config.toml
n_layer = 11
d_model = 192
n_experts = 256
experts_per_token = 8
d_expert = 32
d_shared_expert = 256
activation = "swiglu"
moe_layers = [0, 1, 2, 3, 4, 5, 6, 7, 8, 9, 10]
router_score = "softmax"
normalize_top_k = true
routed_scale = 2.83
balance_loss = 0.0135
balance_bias = false
init_std_router = 0.0288
lr_router = 0.00232
n_head = 6
n_kv_head = 1
head_dim = 32
vocab_size = 8192
norm = "rmsnorm"
norm_place = "pre"
norm_eps = 1e-05
positions = "rope"
rope_base = 1000000.0
rope_fraction = 1.0
qk_norm = true
attn_scale = 0.177
tie_embeddings = false
parallel_block = false
init = "uniform"
init_std_qkv = 0.0407
init_std_o = 0.0
init_std_up = 0.0407
init_std_down = 0.0
optimizer = "soap_variant"
lr = 0.00513
beta1 = 0.95
beta2 = 0.99
weight_decay = 0.036
lr_head = 0.00525
warmup_steps = 96
schedule = "wsd"
decay_fraction = 0.843
decay_shape = "linear"
final_lr_fraction = 0.02
batch_tokens = [65536, 131072, 196608]
seq_len = 1024
doc_mask = true
train_tokens = 734100000
steps = 5691
dataset = "wikipedia_en"
Below are experts of layer 8 (counted from 0) of a mixture-of-experts language model. Rows are named gate (a neuron's input weights, with its number), up (a neuron's input weights, with its number) and show model dimensions 0-191. Each number is 500 + 50 x the weight over its row's rms, rounded and kept within 0 to 999. Numbers have three digits each.
Before each expert's rows: a language model's description of what the expert responds to. This comes from a sample of Wikipedia text that the model never trained on.

# expert 1
Description: Quantity and partitive nouns. Quantifiers and partitive nouns heading an of-phrase or clause in prose, such as some, most, part, remainder, that of.
gate0:521495556437437418484482431579513430463512517440529558531576513491476490517438456420492476485492440579470483552552487482456452483425541546551527432410511577395571547433495421510474409454558459507524488533574392512538467514511520462509550416480503579475392531387487450477491531516511514496463559529516528472541552449522592511380459458502528437589490554529463443567428552543517498587424470409478504411497562517471476442456465408475561485488421474504502496395465507512505485474402464590342515518585510522513553513530491530496482542443464585509568527428526500513515518513509570443
up0:412580449483444584492532562469419446529542435537508492536436583519528410478440550524469587532528487553476483493538483416417452500506480467480431438481506541451485413517539512533449474460537522487514568554529468480559514475483434532479537516508515514508437468474560526458489495499553470532467482577550540522461491509627461429497502478607432401515446439401526531505508434564496438383593498455516496460400456521465590593529453388533453375565550534500522485497570531453461484571598446488520449537498434567506448522510527513492435448439529535546474629445500566451425419543533496528
gate1:518442469587571546563540504547464548567433518550433492586514482511519431487516468444545525552534421493554444501450454454506506560535492426459514492443451471492478523523514530405508439485525469522555476455491525501559570474487542464489513483584526439597509476579370450502533552485526513458511499488428457469445455524489404442566425526463532567444521436485328437612578519496438488478510498415428427441538511605525446454438494538507446490459584543493516458534606579460505439543514527469440544474501437454570604415462465550463502482515466541372474457494545430514553500427468527531
up1:445585504505454542468461483426498527495450430493480505457430457417485392526487462577566531460535469534570482537408470464526534478572439411564466474504490441537444459448572485504610504567455521504535405457465545428449550527424510455497527509494502530497488401490467576474508463546515493563442432507530422624507418532416426577608423521511502502468539538427561564536501408513533473496546495412537497497447446496519419416422522472607530508532490461447543526545501537560449414511537516508458519454506592588511494565561515435456558503504399564434528484480542503414557572520479449463
gate2:499472513430546505541482493495494455548578479434487397574441432536431509583531506490497458486514468437474461522453494457524537529562514505577552577481543528523532491541551442556509520453509393502514480442536444419498416570426536438520500514511482422500448494488413588431465477517409454459418546492541506342426528441522465546541513442476477591456480552444496568570416493532493440538570484502499546473510513446557515614466462556562524454427537480453496494511420592546434485470492530521511545473497381477505441603490526581554481585576403505569566465586554480499554550413513501549
up2:488489443482531545491534471553533551414385518499469436514461442459534495534520558474479543488546670491434495557438555467469452530474410554508507497427584493505484484548424544519471498580469513517520404562471484499498521480519539446448526526527431493562503594469481508550516453493522477502524458479502519482511484512416403561534511536459443517499415552498527388506496547491529574546479443532560494511511480442560428569567552538527602380554446529497446504489489641392433464483496548547478544561423461499398523476391541519583452563576425460497505528498493408516486454529482552362

# expert 0
Description: Place-name endings. Final pieces of geographic names and place words, such as Tyr-one, Aval-on, Angles-ey, plus island, region, valley, River, and taxon endings -idae, -aceae.
gate1:420434513481539506516578442428541405456494498543508576484476510439527515468514447543522485466496487505530563498536556589513378570487516571483546486535361554579529558481545514549553529507490507497376605522428473548498526432539476524590579495497475473538449479659489499510467524457481464389607462490490476538573508513465491505503478458515516462386522567438467497506597514465527489562484538503477379526400432518479509571500525463391502482478487469454470502484458500530495527441491468576400432542508552501562522543503480494490471493478421510603549429633515390479502508512493429542
up1:565494536519521517463369462501405433464484501450515506540467574584559564485524412468490626473455397521500446500387456516536425401451529576441512511465518368462470553491428550472469487553552494506470507523523550467576498492544492543504541396610548506436554556545410484474470518541542496494447512577528535500435551523441578468515456502489416572543511482484488504583403475508437514547527586520397578535468547502486444511478462462549441415436464493519443496509466457419463480494525481543520517549527503450460470523571511601452505544510380413491515429403480502490453495559553462481
gate2:504528528521515531517515554520538511504625450507554534505517550380574478532571578560455482529518526505621539541475493560557523600508521443522546508500512511514516442465457469483400551411394494547446526506470472427590477401489536524528474535553585428526407448490428526493481400522595465470484438510515494398462572433485483499487485401596551545549566441513481530469440522557532486464498609472537529568550500475534430546543473529452558461529462426500523501537429654560456588537525553514474509468422474463516457444569416557486499439543519444503550536503549423440436482471513529512
up2:494429429524512479560467504539411469553496520574472548463470636553514524462554499451505494592512420481548549529493511426571571561529578544486523473443541468505477563441436483503569566481516494534558467477519496581448528522415597516562507489546607551537497478492470486576498484558550635454449511446452473504547507552479520525436586485591481548419501485617469502425588505571460475459464528532589493499506546557500546545503468529435587506551470526492542573542444535454526595506413466611508529488432470596561528543411509559428494524568464561483523520472424437439515569544502556461
gate3:490470442513550549533497512539537507431429540440534508488449496517495469435449490542503444513513517469521425510398468500610466508499394395514559446442491468503547557443559549532447390413516540436547470510605517490491600539425522499515440435431439459385536536486552435532472493546491505418468464495433454454608422521401483478553462518425486470513479490507544488559489615465449338516454525567496479552547507521553427530511510461505455546496434549470450565430505420437418509525543565476561497506517576477494479482442475495545581391557512465566526493477533517461504502421587445549
up3:525503553445548502478508499512517552539518467519471507494596424514585573481534566564537498428597455531470497585510582499475519565579465568459493659455484429627463625546527514482496533478423527452488519488450528503461475494544489486384507606541440475558378569422552480575444410506487554469405483397487493555550452583514455518611485489506499502459559494514499579498507526525553476548464419562463502495561509494509526446582485558536496473444588539555494494466463456440453502478514511552485504553557449441463460481557450512511521546420444375544432519570507508546490516424495488475

# expert 2
Description: People and groups as objects. Nouns and pronouns naming people, groups, teams or places, often objects after give or make: him, women, students, authorities, Everton.
gate0:586438575479538464488532486490436525388504521609554586461482555526501482552457416482530541433482524569502550513475570412548468420490531547483454570558548562517470503487480453521470571413561362514500511513484445454529525511497494475541433462467520492512538504505557553555546577530481425474441399520496517478591549420557566450467500502512492545504568396536416506570498578513491591473539540418576503516498542492484574517555505464560523498501487571420481520536507451510545515586605553507430533516500612431509502505545380407549434525567440463486396449503414534441528516547477532513
up0:479494447495541526441557576498519489564485502525413458636548518484566475416534585445502507430557486463466489550555478461466505463491437509551492466490528481439456578582459537500547583449546579562584467598459456541442402527462562513418547512467500547487482507493469448556608506555494491611497506460491483434525568557575551518515473511558488479400533554460475523475504521382497426501565489450541526476528587412549512507467514521557444517454443457495488424485563469571454536520440502481507366451515549516582546558440582591559549447451549428508491481431492544508579520485473561393
gate1:437506430450481578535544501414460552573465592548541519460474565345531417442414466543560451433576493509519557515557448492533391605424450524497484496489520515563504388573461449446494528551515517561530538581512508500410461565474510447503454424482526459537620501518520503469586477435504478540587473521449508541486538539581483584524424524586495523496529527461478592412551463505543648544521475434551516542567488559568521480494444349510486462500524436520507588482505531460520553448460556537460532500524468501515568572473535521518573529501495516470528525515529450486499507538500430514
up1:556514494456479601585455434538528526512471617477502502583539496483531450543420450500635560486490491501488547513555431508459471455584554416579463600409539554534499505509513517572576535424517554542474520513491511427561462571457595467406496419485543605538515462422459409582541476467475616524484577520526549500485484538512487561479535396530459499485503566546507522468444544518502490451474417541501498493447527517486382459404442594582418455426457453481503465506543537426408551543536478534425478463523520568530533518528469431534515492581479465536473485454512491448563508557437469515
gate2:453545466396539516561567553484572554533501522477499500433474515479421432417519515433448564462448526434480537511379454531507573514415575511462494473439402413553428543445492539590447410485487525505436498422559414456579581518597544473550459520440534537569598468508516509509546472566513439517561351427512483436478526554466530509490561545457448519545542422595545518486500517553492477451497510533491462487446434600535512544548523452501563532503459459463520493540384556523555511586509515520437585471449519429492542481427466443468484480521512506531451558459468507543551469416419524542
up2:486520529382454426458474493546431491513490518500493519491582507497574541461500516521498517521526467565555477504460479541459470516553576507422606515609417500424513478541472441545518491565485558469547523508427548545512509529474562495496512545537550540519438566543610430449477455460488547400511593580427533513475392468537443480558484525532538490508553605580474517525537510442474534396443426402465488626579448510490527495614592589563510439532509489493472555457489495483481479449383526529549381489392475490504416541558565472528525508503494557501492484411502471557603483467489449489

# expert 33
Description: Foreign name syllables. Short capitalised or lowercase opening syllables of foreign place and personal names, such as Me-, Le-, Te-, De-, as in Mehedinți.
gate0:547523468423473446474522492391484543475585449459455500430465486415496481491492416484507583489497300511571571483570551389477500572427493518494477472476474512475495534424588486523482449468457449461454527542481512509528578439539534416470478549594459536504454483506450509452536521496519456494578519455519523498538497457530445652485496490520448481491489501465455467523503445400540554581393560519465618554482512450568463453416505490511357474548471501486448471453378439508485427563529516458511549516493515448470517495512545523551548551386551493539468438432594500477501462526508434483
up0:499513567593547520466551466515484510466607551504498506487553460494530615457534568437528471619462506496476495412494479528443533484508410485562582471489539459461507470471495501487561461486511577492490514459498515470481533558503472541572472470522522530493460499446574499450479467486475594527538450486570490603389509540399551477506491566534552531333517491513542542390554492509529518479502463562494428521424480468563467477515465524521574454416465489426469543492552511560590575510582488585435501509543563495518630481605447462471397571635496499463455458407499600500443543543540485505
gate1:470494432479533408460515463465508510501505502502460498599523492548494540482461460530528504544507554470550497596488531533434473491537461446533433494535524521569513540542430531590457506473514478488507546486524517625485385484335475553442536451441508546598446550543515496453490551455444485561483477591520516480523496491361495440436543476527542461570488524521466550477477555542530460598537468563509524499487507459424467460516612476488466468409621556516427397448463506473537526480444509515529643514496586438495525507430404370543549414457476484510568487491473481564461505502538373469
up1:481527403446390516580528580437438463529552497506518475493468444514509414529488440435475558557483510480496464534436587477611484489510527467427508560478579615425505518613537497486524505491387525473590451556463475508538521504462445437452508518624495473500553521553528518482492493523570469478520452488426582454494501495567480524437478570501504503455532561535498481449475451488460488485518518498589574481512486462512621536549485512492515460521419412509437517493458507513386449485542418563339392463493479390516498469561439599488492562580485473618516550509476491471455573560502494529
gate2:471496539506536537536578530421570574555453438406451435511519461522450504588443400506455490414430464491471527536673461505497566577521525477500549533429427591571495516431553585438484474574495472566501576452486485429628536480471532421560539503489500583494474538484492518527606508565524530448523514614547444522440424524567460494460492522491593526522497483497488452471488473452543500460462449534521422538442488531519502495435482531553513548527496539468467539526466517518503416482502490529523506563378476552531525622494614535489524420447488422466547440578527495484494550527609543532
up2:441467481451446561527490495514467392510478496403516504541508498540566458522588459570407451427506517472479540543491451391572490487452524488501540497489574559443483482572458510501477571593552478507409427387513426617550485474469499496444565443480486483518537498474434535548505509394583496506550447534495562486477485569478475539579444588529478554515531527567487469517594488576479456491483377579517499525496485544561560544518499542519573518537567562442471520425472598528494503482405569493648548365457438466531535447452536510448459512541440509463542532426491476579420504506497505522

# expert 22
Description: Place-name first syllables. Opening word pieces of foreign or uncommon proper names, mostly places, such as Mun(ich), Ty(ne), Vol(gograd), Hur(ricane).
gate0:512563452526488416472543524489483493514544502439504458564495419460580573413516444505564502498465555540580518561495598552488488585500530570558506532479470499572443528441557517587529416460435464534504462435469511550443545481538560471497472486504443589603425519478546509479564522517474451456500510563452527519484481378508622555493495528460487549461524407399460362464498582559430482480393522516525531510529442457443430450457511529509517353487517432508502437444420513455525461556443556452512502511559516492496545558469542530429408491484540425583552435402505518519516576504463543556
up0:481452469537552491507525495497528457467506408617523480534423459471607467529483413548519483505547473501466474478530447450588556531479496471358462568554563470423528492380498473528487519500560421555471500505519480499490451579522502436487374377512529489533455518423449556510541452456510510399521512529464512542546527470608541451519467539576494540477580527507472554480514482637490424516589469590553424455515516522363487555625459591550522511449576496439534521478521525456515493502429469435537478553467459483564453499586467516462572574470491570495487439425457526492533514537548483539
gate1:531491525489484481500493523516599557574558487421497511475483569505547474444461468469510551458431534485525526497554515419517507476492497607402514443564520442467423497545451483459544544513509565577553525455452562450469505487498540409582500523527557563616529539531491578542443501399591600558465548517539493473375462569401417426344590478476450458447454552514400475536445487518461415552476448541457468536559478488525438552551492486616481550481486498506447491484549601477425480486506507528469487563462505494533411489540465393424510517504516539538518469509442473425515494470585508575
up1:508476468510499416587511516454531515419497438636583500524454519483472401523413518566431397608562460502495458506587467503526571545482532466425461562499563439546589524487468594525500422516557590545542563539437555510552496511496449546580493491436528456422575489542533439541531542411544525483496472444432465445480491556526532552547548483448444529568605529586476508477483577465520480541511527447518493459502400539496505592563606554522491556526523435478490397433626572509528445529562512532510503458418535501569531455444493514436476558411506477454503494508536445498488555511530483519
gate2:556504495469518574538575543530452510482561462502486467516478519564528401507515483578511534420496469523535485558486576545490444485432442421553391574590551576510602543518493439536441575505454458465570571497477511492448507514424469504392526441478532515394401557480422471493509450459531512434416422446551515493481520442526498585494511523536490466574544536535495464514424458553461466534613430499533507501417502506446447494503587555384464636541521546410493502435521508542424536455459477447513527454451526495504448421555571506492443591459469554386549561491479509437442558517526537488
up2:483431437542538574530495526505429559518539516431524623536553488539483462487501501440502491536608578478497577538532457498504447544439571475535576540494511429454580487566558475619448509509567472477542497495483514475444560498473601534519571493537474570508589546545471550509427545494413449456410527523529440544517487486574450508512427538526490509555492490524625456464479569438541430562454503546547467486442517456315511502510442602511577558515470489515586530511499569437468473346498473464533445545495475501452558488509484528615458500556456464446502395509461429519470508526448510498

# expert 41
Description: Coordinating conjunctions. Conjunctions joining words or clauses in running prose, mostly and, or, but, plus although, while, especially, as in male and female.
gate0:534483467493448523419544493482424487391476491416467432497462490585525471495551519518412499490551541484499376462600450511620513401380450514480461456518544516552514479517521483604390456475416647463371444446552579453567554519493557506491455541445602531528569439517493516482489450441477501532477459478507550531571512567471483447551458497496509481578447591454448516537579456393501505495521564462471559539539528492536458552512524491461466503447477634507462493477523416528542432465519529530479594539479522431396503544419523438476479542520456506476452560486517503533519535524493491540
up0:488527553540472523434554543495520442474481454531500545533451550533484487494455526565560508502500418511548625493557329457540508479489559528450480484532403533621533415436494489507532492540491439556520503505505544540393531447509494507587417529582531536543509494519422450585484513520576498496438442496572523513525482506550446505442415538574569541442452507534468479536531467509467433570482631521550459567571532482514399546553549506466569527442539522505528531457444453452476559505561466463499591503568534567480544603443522448360591570419517536494482511466532583486560514568464538527
gate1:414536443487420513452527494547535418489453524503517469481450532465459581563576479472527503450569527446556469518530435411436482540460489530532375444450505429504496434471494466435469510476528476460576560522505482541439474528553569420465493526517581448506515497508470486516538540456602547452472485561505424516457442522447483540405508458546500575498489505551453512504456592409510565474543535551503522522433473499576607484391555436526517467514542433574576514398516526475494515571347592362520541535519500577581467491486452408532534541554573523503420532441568472486546402501505482515
up1:519398559555473483540569479500547498492472581446544466536480513504547470517482487512463514476474488460446495495460465445484466521489493546508514512556511472473527456497513522521511490507447529463479552566572484563503410533720454423520492407659484572477482494452552439570476424474477591535472548508445497593496556527537600544526476518457469516496410439462511606512494436532559505449616471395600478374495462507494460470518510530514477393543543543497501459442456423461521650463501442506519517518490570545545490527480510553493480501523458505450522545496611494558561567490398471524
gate2:373494430500508352475455501500498484477467575422419529431440417550531575522518503510453541535563462524537531558498557487472524416471475485488470530544471472496468484523569519446491470479434471515467448483556574520451474537501492544466498476589422466479462488593512498581561544518474462460556428449579641414441474566542509468606508490547528454587462581493432515500476436454497552516498514499485531547572584545526470451580557500418485440409457496514496533508405516494429567518567528661464567495531561560516572507446520427468439507526537508504421553499454443567536461428513551473
up2:456510482516569502437457548433488578549536437492504432459513504540478460482595512483564476447456541466472407532422577577474516459472400463504502483442581460531403450501486513480540476490470473506601474428534481465507405478554438515542461532509474479576621580433600387445437472468475488435557524499434494524439520505493501462550487470430427525491468470472466543428504454530542471414509486526463403502463480466539594492593505450449457493505477556549506529505474477477374507516459463406404454557412469405377507507424475486530543454586454525465531507429530461448509479409485451405

# expert 57
Description: Word-initial letters. Single initial letters split off the start of lowercase or quoted words, mostly s, c, t, S, C, as in s-our, c-onsider.
gate0:444549547511568537476526418480510444481495560441572492524507459464485561598422550474558437463394461490479570555473513516477483523507496442489481469513477582454533457545455446443559562484519553480551541430424486526545505526416442489502545470413443543454547539528423513342560528524566424562418432513508518493555506421487461450460495516479453559403476451569594491507420539474483451482528447526526486407582639540499501494474396493512460441562439572540462559486480438572445498532538531561426502475387525544580582502516504499476442503555505556502549483395516540546497531437532568529
up0:558548518549554565458494497523491511537522516431483553512543466462462530525512583484572482475496486365512528569564410490523505572515429542496552517460468508443539591469544557444530514498556534487519412608520465552528456443553448531502576485477487490486585404526458570513478507554504499526520490529492519657406498494473504553410508555562457573436423490533491441613506572479543546451451511562456487485473490430610600483416478502548406473489564501604495436494512546518534557561518481474446400449438507442479489485491444530509588478511581624585476385507494508472563443471507503522
gate1:498451441513540557525549579463519518575412490480532501487427481526567468553545473516559444514453467550455433537528523502516488538453456494482553483526485474522464584524440583439482527509499451526445455573508566395516445475489446578539438494599408447482488528563597463440527419505483498448470525524503496486572381549550443560519476521471467455522331599420546550456544492488524626482491500500531537402540462503585576431525503452442487470559528393515471522453481447453549526491387472492442505488462490430481587498498428542405514416425480516485528467493406463449535513406507490429
up1:459485553518488519602517549489480468516532491502565503451530578575346496508477459476564563511397570529467429502468521475561391550606495487555503415502523531494457588488467461443529536512451474521568563443492519580502425540464475512461462490598553480431569509545450505527579485481515469439505577484581512474425476567513571425504532586551520503468473405498444511487522459485493538517513568491531483471490560513523445495572432443582463564459498534495429427514574392497505517462486543538639432530611563547518478450522518568475552468556513363519499574551435473506425487529557501572
gate2:492448551572490521516517445480463399521517531497447475472564526526614476398414490559520472505459519490471404523503473516479457573455397542537464551516431531443429465451474453431574529564594500479567489423456535436484498478437384527469427510549539514495483512529519515487437521475514442613448530573602512529508513543408578546464511536556502530497440442483493498439436473465501533553526510537437557543580489431542585456359573471554510447514502557459553472484563477482515509551491555492374511572486455486594436539578509543561566475494500582542450498629568463529450465444493502475
up2:515539534401376424515542500594610500517476602500462474509502571410434542401483482515587462538542494541492467474448487587587452421441493508558537574552530482442457501518483466521492535534556439541475484556496560559528367533522567429550487541493385495485503483462509444467419518528455493523504470540478376497484513458494566439454486522516607533560442458475456412478571516517538582476580468505360438502504513453532501563418584470467471537477467566551477433501486476497410506524529445534572483500443530534466566468510479453488464516553546503511504499460496566460502512491474447339

# expert 44
Description: Word-initial consonant pieces. Single letters or consonant clusters starting a split word, often in species and taxonomy text, such as m of mamba, pl of plateau, r, b.
gate0:568538535549524481550472534501441437483456505463576458436507477492575495368543456430561415530510572493473496442583549443556507467546492586420421539462556532525478477524518500496486507507473558455526574629494488472442543538487596544444551471568491444527418468558520403505621489540442501477421497535562461539445579530570459575485507487469504492579447552530521459501413524441508455486414474536464487505475542525503471496538468424508510313506505495535534399486527496419532406507512499439536439529489462520521316531498490435441488448516470502528567468470448484486547492414525487541
up0:541591486468524411552446539417533488560466545448488559508460579540389527503502566567495442525571431479501553565467490449472480475466514522503528494480471520497475498568474425519535468589500448490497523502528583573523398539505441480514568499508457514476445544558414502489472506513482489417382545352539463478425512383505523438524495451536485539455529475524495506518442430498520505508457519443509449576516578565446542552494638564501500517474496557555551535478446507366570469517505406549433493455608479539506522445556487504493493567473419463512467531501426452371561517587501417407
gate1:517470518542598418524512477428494527409534522541491566404486554561515507455472552583454524503622516490496463495500516528520489477471512462478453363531463491537406412494428519438440440531476566524511482488452475552566499464496585508402506539551489485581452411520551449470433494598515486562544411458509473469546632475484488527506505415483482546540508564516505577392487509535514474456464428495459585456563512412484589444431439504463486538515467460485397480511500462468492541445459447544446501477505518411580542506525560534536578376520477459464598527446485529573562537622488516486
up1:526541523523444431538552517497587587465525412567484478521512497464383552506479503487456563565530542468425505421446464589532507577482496554506463491454548583422542484450441526443512511575498499389513484536487513518487556532516447593517514665585524516418473490413451484521425523532487500571422461510518570478495489525511404456557481435482516537495518498490478435457549431543524585463474473485480459458589562486520435587516456489550482485420596568553560448531505482548577437487513428558458462468546411466553546430518615519485620538578534503491576479417501456499475515541444509440
gate2:504541493430600601582450540528414517530518484552530468508588480495496574540463566448451422583404534437565523460491465462499426438505426487530438503501469480442486503522406508461491519528498483475602547459519450573508450521432585516478573511503420513421554474521455497474524467530535597488468497487454466495555327478578525457475481468536555589498475381526496486494530530506512576527404557562533573417499543494490548532462458452540527472470521472576532616513503439496533496540466517637523530505439475483521438492511456579522489454449507471454475596434480462566549577610442475457
up2:515471512526481425498500516438600483443458510441559489554534479535412578509546408520497558517451494536586544496482382617517481490554402535498546535485498427490492510553522502483530483524575565529512604657542460445488528517622461560539438445457464606494506485536571489568464504561516458488439490508429450564483545552426525483542485531390542492491422469496479466476479531452498530538380524574448519487507434553421551426551537462366479484458584520485568525459503532448510477452554421484553586538502438480476442468548580503452458513599540446495494544537576456473542506472510465470

# expert 46
Description: Clause-linking commas. Commas ending a clause or noun phrase before an appositive or continuation, plus including, especially, particularly introducing examples.
gate1:496497529437563521459481467488473504574487476515471492401529504443598496589495465534502388395457480458525555506526479532516463489514489460465452630543500464391500540495472546440472525512620523541564508494475470433514592556563423485422555404493494445531515544507556426513549377400504543426478475601485440538446549423478511525577575595621494551466539467509506478502411499519544488513530534529473508519489442433470556452499513486569586490524538523532517589557554553451443465483534541478441478454482513595478498461420388583472471450552403443446466524489535514423530512444532499541
up1:438505502483572597558448466402458482543580485510454409476533601503469494446563334571528604412473489527538520472467498558518460582464503567555504524541559491492468526451573466468527506500516407488547431509482497461490433528496535513563444469554497557542474401466619537518486454461471484490543439541418456498461504516618513514530505512502424509444461604538431487445416450567635476406492389489459472508481558513536625466480422494460540475532485472555512544489484427467470471530467502472435462542545434512528561517515529524483502543475480451507500526581402501515514392506418494523
gate2:495570545450530521455534490463533501431474501443367431481472545455447485484547480482415440456442464428471530500419484557503505450549566435476485507541525505565538529503509510446633581523458527529448524438614476500496516446393580563538460361533561441585508621397448446455475515427436453512516444552591536617470496525492555523621462491501473543452493528600467508554482526441481499548471595472440466493534488475522531494474434513538509525445534521554567527536533519459424474487494515476491488488434535503516542459413412489497386490494519469464477535572540579482515394524471466443
up2:515566467537502471566419398515567419470438450452542574501452407557517501490512518452495644494475611409538495542466414605469508506437519552554551460390453496455543442529528511543491542453490553546502516465461502378516547550378486519518507445446519445512558490449442460470466476521473449517577578567504430505558453487574514540529462452445527485488408396546540527483400444470532564495562529518521451491459568527465575497428550582570544506450492514487548486500477527531515547451507395537485515510472509494438484538562582391527526474519500559533449529456535461465459402450605493492
gate3:544469562492507488472568569453383565532473493495535581456452428499514517499462484485578515512471510540539497541488468458475441532410496422487478545481547539411442577501504550587528509521469405580498538532419484472462565586458567603510506445478597603436573423448461497512490517442519538506468454432525505558470562510445437526527557582499508577512579562575628473548483452510574375482486437539553558497549512510505479479481459492591504523551517440512457571538499576493510422545536569527519543466458485502589479388505507479397480515527556595446556419481441571554557516521473480442
up3:581547468531512481547530616445495558534514569522612430391441522486435510517429493467505498516528549459519496422434579433577468466561499500537472511447531384478468555504503513562437491531519438532425537518571466539523457474455402517618510437509517566447478535483537444596474513579546484471470501445551601571616513498465461561503467461542459455504588413430541454483568506491537598560499484499439568441412472425495495477602478535464427505481476506502582513499427489531558440451530468511474501528513593461486471441491534403457495519503515509512462429451443539619482555483548527415